Weights of a small mixture-of-experts language model, trained from scratch on English Wikipedia: 16 experts in each of 10 layers.
Below are experts of layer 5 (counted from 0) of a mixture-of-experts language model. Rows are named gate (a neuron's input weights, with its number), up (a neuron's input weights, with its number) and show model dimensions 0-191. Each number is 128 + 32 x the weight over its row's rms, rounded and kept within 0 to 255. Numbers have three digits each.
Before each expert's rows: a language model's description of what the expert responds to. This comes from a sample of Wikipedia text that the model never trained on.

# expert 7
Quotes, apostrophes, hyphens. Opening quotation marks, apostrophes (I'm, L'Aquila), hyphens, opening parentheses and prime symbols, plus mid-word pieces of foreign names.
gate0:138094131129098185143110147116143118144141102116148100111161146128107132124145146198111093093107178166120087133168102132140160159132108068159092161189149142116078085179128103158141167103113112113144157124105148101130110155105088140125169104164154068163055161152078116149022113178109070114088152135119160150098168134161126159149152166115132115119131085124106122100145134131110128145074113087108185167222152133099139111085062162100125130114126127092110187180140151135096119168125106129108096160142156100113116139137114076045197152080218188093171102156117135116127163106099142080
up0:047149107079164122134152098172084156120150149186129130150107107132100096108076122080125123147131174112114152150131178091110126142167130124121126098107159119154140138124127110155116162146110127119071060153082148187126113115140117150128157145102110105150129094126114113120202118107148153155133164139125115089122096100087114156121136077176121163162157193127188115131127136145133109120166094156111063145105057088136100193154140145159164159091097085144123034091129157168175146112091163158152091129148108188128135033114135158195105150114099085167103159015165117165129102182125152157
gate1:152115212135140116112118190163100121139199136105086068161118126119104129117127123128151116130165124095088157145150156114109115170111174125181157151105170093183172149152111136133112108150079153124098149091100089137159113108148097138086136137137119134136127110097079108104100106120070122057124098183137164108124124143097084171071110152130094154189140123125112155128083108156188171134117104168205134111054125186126093165145146082109115187115168104148083160141071078087107154114154210110166078127119064145144053158122101154113070100172169123095145174110119140131134118147158087179
up1:133071145145154137194109152145132117158126199101150043131158083169148128166169139074156060139133136076117152125102138111130147133114180120149201137122104132166166157139176127073156111094105120169118117119076103160119138146159100176096164179123124165131132122057106126118082093089125130102136094122160165124117156147131110146113158118198095179158101082131098146175114164117147200101151069149192118132129142186158094156092175134103087155151123124101055116167090073126098137099166174094177127092144114112162069131136143106100067130172128107112148154157147138130145066088134071140
gate2:169148153191131146157133174115153120135135098069121080152190125144128134102105125161160088080160121157087101103059144096151125140137053084141109140143171074126110135167115113140113138108125128071128138058229084121112137135094106094086108114131182171099105163168094138147102139134081083131135147109099115157133142073153119166087172105182120144131111135095081128089126166084145118099117142110155128119125103120107161169144124104108089167104198159154095153103151128114188124110099133121204131202093197192089088130139123126183068102148133122094208122104143118122135159078149169098
up2:059170092167086096135148093130108132112141109136157174116164120143146114108157070118118119092144165095041125131158153077101064129085144154108139228158192069111124161154138087154209137139118087160122099137087149164064089080080122112136151068109105124117094124090083102160177092125112158134110113121163126140122117157107138126138149101117161162126139145152134133097162095148135120145173135148144143196172092110103066094131167110074106168109106124119038138157206100156106156118142095153139119152105195158147133148143115141150154127141164125090094060127153203129172137121100123123
gate3:101137126109137077115132137143133112106128150111105186128107133154070102150160115142123105117180153103161133166179091087116120158121112179112054135186084133164114156104177107138145090017117137122177091108163106163093110142146094030166147116122135145149142220157153119205119073160132061105168170185064120157091135147103156110152193122162131159135096127125137084139114124075111085122099119136114170168103094171081140038081142116136134141118109173131151155130142139129138123102101121102137119087129149163185149151118145128077124119125087123095127057117108103112123158090176125153
up3:217150181163120175147138136097073113155120135174063111133150144129142131140083093196133144177145168220051188121111202089110147142084075086134120098114090141149134124166110101080124092107148161082080152118147113180109119142113132173120167143110129118117114152147127070082201119094098079103126126106122119134146137122099178111106153144134092111067151088143141122134134091201171145138157182116118135122132151123117166141164099199116113081086126094136138159094198092081127122177104077134134132149125160104103083149159097130148124090152100141090110113146145156068085107148166143092
gate4:147118094140134170147109158162092091062083138136157179071175064136117150133082148138127123169086122123136146100120170161182154143124105087101066134104170166169115166136168073154122078131101134126128144136123149076069124147176176095138081171126166150099109172130221141103106104136066076148118108098202170123123110114126169104124142082146141118108100116087113102085140132099116108096110150097138173106136157053130093144093157150124155171109151146130153091208171165134148169150168130091119125123146115078107114123118132113103199147070169118131093097086081122170076177128171163106
up4:116175125089125101239128085183078096093107105096127128086216082134116112099130139159159134130158089139131108115109086153110118127133156115110130145147116189150151165092141089141141117186131098188140159136080134157165125160071124174095135090156105138157114152127165073150145132132040152160114104112090141101075113178148144134092094130129093134129183121125071161115117120097123124113130077100110162110179199142114156155122116108132143097074092139115136092176136137116106107116076121172155156101135172106146159156101158060146111152118110196157138081189059093131086182140140065154

# expert 13
List bullets and modifiers. Hyphen bullets opening lines in infobox-style lists and See also sections, plus and, or, and adjectives like New, same, first, former.
gate0:192147137136113157083173135140092145157060166106153169135134123111108110070150145093174082115127149116105188112124120170131129123163126101086167071139168128162159103170135149047149138181135146109111062155130134175110123126129084117163109116148077133159116125153128141076168169168052124128131142143176121094145085147097117148149120121118119125132139218108138188087101118099121158108187161207148101106131109053118111098120140120184144078102093095100169102118176185164131094137124164151128131140088087133135128097089155136095171138147122146176170145161083048100054164105148101133
up0:222165116133080143070117122035064143093182145109072101149118133144106161100207123109103119105143147126218123120071162153082160172079086136085123093129124069141109122081130161123132162102052126120101113133159120147129137140164114162173074094159123146102070165157094137084092140148145159144146114144143088126138117139108133097112132137134126118111155190135158074087139148114144111092160127146168116146063147137212118088145133129124111120084173216132161139141138138112122155143157127126171134118104119079116086152185084123144163141155122139061118110131087166121157121095172076138
gate1:146113119122123167131154139116066147141157182118078098086170138157133164147102095154155109135111188139075159084103178194092094171091154093145069146163125087166101109096101064139099110130163143101134160050133123127137078169206141093127149118126161136145111147152166108100132139175137198096170107085098137101049124169149146186102145077078107142114142128070105143168097170161122170137143120084164154151169162086144128172120109119122112079159105091081143150135130182144126054178111141105096141154150101156194111165119146142141108180083124136160125152095150111130092065141112102112
up1:159143123164070151123146166163151166218068088106161148066174148125149154133132155161091093141162105155150084117166114078172139128135157148125083137133150109053154116120154167119075113141127119089121199118123146160103079155138108140164120091090124107082168165118185139163113145092180091122136167075172211095158126117126120123148092125133178139144089111136109143078135126047123084111094167189143065150172156085145111116122146095124099142144063153108158144093117152084107097136108157146163136118176139110076159080093154183095141089167083118108150121127174158077119162146087119120
gate2:058135159101071156116110139145064145139172082111118129138178124092143092150166119119137138131146153172125198165158096154123128122146135108113174116150142186068116128185143103146122143129109115146116196152062165162099120078109083091137090151135113088227072153120086138166093138154148143171111117093173081114094117131106109106119113132106069118140113149172139095142109110085118089193149120123081081150180121083080210170132125129113072138169132109104123133095067107146140123111147130146105141149132112107135158100102125150109086200086164106140189085150122148176089123099220139116
up2:064130078133137135153138148132089138167160089121117090179136134071095099111116096117092129145087192105127154144146137105103132149169191110115208113200191161113157156169131158101115166152129123127125110127120132132162132113059167170158089129150143117131148155057115143140127142160149113161093108143145087112145152124116138142075059139094098077138127133148125106158103018093133169187143105152140086140098070073101159084129133131082131154150164079109130110126072081145145110082135124186142190153151201156088110123138076157091085185088162100142100168121105122117094097091101113149
gate3:142068182125152178151138123093119112123151183111144143089154140104062126076165129065141131139101197109098133149203180107116121116175069191167124164138151125114082095171161135190205091138132095137095157101146116114142160098117101158148131199131167147132121179058130186063120094110188101121109082120116114113163145078193077126074137128109122127115165105134096078142176084133087117144159123141147131119179177105133191141116072155088100131134160095095103110114122115184096140148080133127120119117145076123129114174137108107158108095080091156131076164127115125140086114151123101093
up3:117106129085143160132135138139178126164146174136101090153103126161142156127141082139171125132170132180181083146161160090157090195203126087139065121109105131108145093126092155135115148144137066115108094092115091168143128156145108122174152107071140106120153100080086125109061105117097167117153091164119170058138096126111135078074147152079137089139075139095142166076126193058114112090179050135099209125134166161158143145128150113197105099121092125115106116105149140122113133115137154093210128097109106140203143163137115163126154107180129130125087141113147073112134156162065138112
gate4:082126098170111155053108115125128148157172130200130093155114114176159182113094164115133098121173201138154185119130148179105120151116093112132127109099145125201181165103131157111082142103154105149076110122108141141105084142095081110143106087099198154115110138171142106088162084144128107153112187134125175103100102148078119097104109114137102136117134192128188150187101122128110162132180164118136094168164094132175142198109065136176101124126102145107108156137147183065093102144123103094169137190135064126148075080140162142078129113083109111119182136097180117165081136131117165105
up4:112090173156152094162127103082141119156092150123156172159171142138113132182098156129106117109070149108128083138191158123123138157108123170125153125079082111122128138121133111153140127115133125121157121117104106168125120119065136063098215111165126179160143114133149121083169086119083147101124085067129034127116087165122150165158109138109169079138134091211092164098192171135100125159180163091132181097124168125109134098152154103144064140136130185100138156106117088140093100181141125070136141130095134146132112139170124079194162074145084127151140099115135114229169152150087096091

# expert 5
Copulas and table line breaks. Forms of be and not (was, is, be, been, were), and line breaks, pipes and = signs in table rows and headings.
gate5:142097142161130030087118134130148135107149091123156123182084193119113175093126165145091116197143126144161181167119145189109134127133126138108118112114149127171159066132086110130129076117146086132175107118178104123098100174136114080131159176167150084131117110113172159124129134100159217154108122174131119140141131113148080103121128112105126161130054130124131158172080112090112167086165085139121117172135187123130081162110148120159192111143118120115087134173155130127092148126167072113120162137122118060215150104183132148045176064135085182124154133098146115127100145086099117074
up5:163151121130168145131135166163092136133139084129147071157114174146152086081157152134115107171104126110183110137186204145149100144136141119124100090132116109149183097127136072140158098122137200125165120097126137163121091099127149107116158121052148154174148132123111116127158107118115172150108098147149149126187120145220089116101205076126181093178110170138123159168098150078100100074196172116108115135083120162183091127095102109123167116098143181095137193184058096122142184093157139084144142069126132123099090109159117158095121110107098142144130129099152046124061097141128108129
gate6:144146099151159115113197149109080100124080126093132183163179195129121140058150163117151161140168155153122150144104199143103144118094099121130103101171113098105106094085159135123132177111125142088095120119150125090156164125078079103149095095106154159074094137150086127117126109125116085128126142205146129124160142153121132095084134097078117156165138147154081079153157118134120160114043144088107141114047108173124129111138105117134171112072140141154155163075187112125118150193087126111120157166138170087150118115090097108118062233151126083132081085157072106106085101098125096172
up6:180115182138142156150089154162136101060119162126173104119115127190149130173107184168084078150142154103121162167116145129131139110153137156142130082117179104210159136136159126184141147128102152060138130156119125104115102048095139104087150170097076174156128115129124156162113136154135149074121122105126165145100126128136193084164119080204109138121142150108098062087062083212127154148065160115060133108115141145140102127089172164108148186163150086093093165117117078175169146118093133137154121095141148133124144089142094095119154096090152159143131105044112115179119109152128148119
gate7:108117109107169174109146129152153140141148124098116083173094156149142104129129139165161088177141129102092130099157168177200145112100036093142114105142151137066082090176091109120180112111143197089106180129103155113088157140177088121143147137054201095096090143136120101113127152117105116145164138134137150157163180105099135119175157075141139101091172156095106090129154106077123099183173111113131156064191140120138121120126123126114152207113113040098123138155136042120137096097129106128122146164146171092130125135146118152075165172063090155168161171085116152157159102141135108116
up7:102109120141209099138121091089102123162115138092152155050173123116081150159108052143092093141124066225172152084089139171066106102135173138099116183133110217137120119152110123107132085124155069166152110127107164085188099167057186116176156086119157195131135165099155100187155124151144167114104168120116102092156110153086127130155071161166157130137153106106091129114123101130135184076119117162108154133117126152110172146129165097113137072128111186101135103130094122120160084123129112111130148114116176143152117121164143156077128129150161165145151142178149134160104146166080170130
gate8:155114050123142113074136191117132179183131155145061087125180158060107141175157142171104077186122162152116111145176150170160120090133136070133171161103120138146176128155181120115146074157060174127118063220127123156104138122152084139119094119096110134138114108125096151132147130135167176159128113143121121132103129161099091123179101154093142150131104092125152092121131104120159115132102141185145165182135111147102158150137117137160059103127086162053154125089136174116153163164103126081148163160077156110131092146118171169112127137092145153146167182112130119107057071111057163117
up8:131126058094101119108118091150152109082075133124133138084153079149142171124175144077106168145143102106135169104072190113148094131100153095164145123168143143116120154127139096126117153112122147094119127137138127163123119127149106156148113126104092149114171099187157123186139160140185166129124145129141130097135132155213120143116158151112152145126132140144112135141104123212146100115158092115139021150188112064109099127064101087103155064095193160137144112146149172081089140136156162111134176148083123129207096041121132079148057157186144087141125094156185137088086180147101129103
gate9:136134146117140142170167163148134122119204094121147165117146193075139122115154129114227070198149166152118135130101159106158148134174119166111074147155177137158131117088161123058121118129110131180167147162132102139107080104095148146161132145114129085073140153172131150130117141175106139095189122133089116137045059138154149141130121129110089141157121130077108107133078157144118107128117046072104155105101171147127183109070097112173097140147109144074144119105148143112119086078162109171114109126116152171120130095085180104174125199067083104133124120189116087094104072127171152118
up9:114149106135100108136106126145100041189098132159131146164089120121081154146076098085118099095117128139100083129149097178143160114141145066160134126126108183146151102164098080178072090110097108151139101093158084104134190188119098102159124121105139142157188166087149124071122106130130170131069110099145183106140121110100138213073136118130169162091136123133148145153183178112149122111166168204137062115133112094103162170134098143128133184114151048125124166145115089134129135085129121135119128158107146091155139156127182081101131106176137101140184095097149151207132105096047118125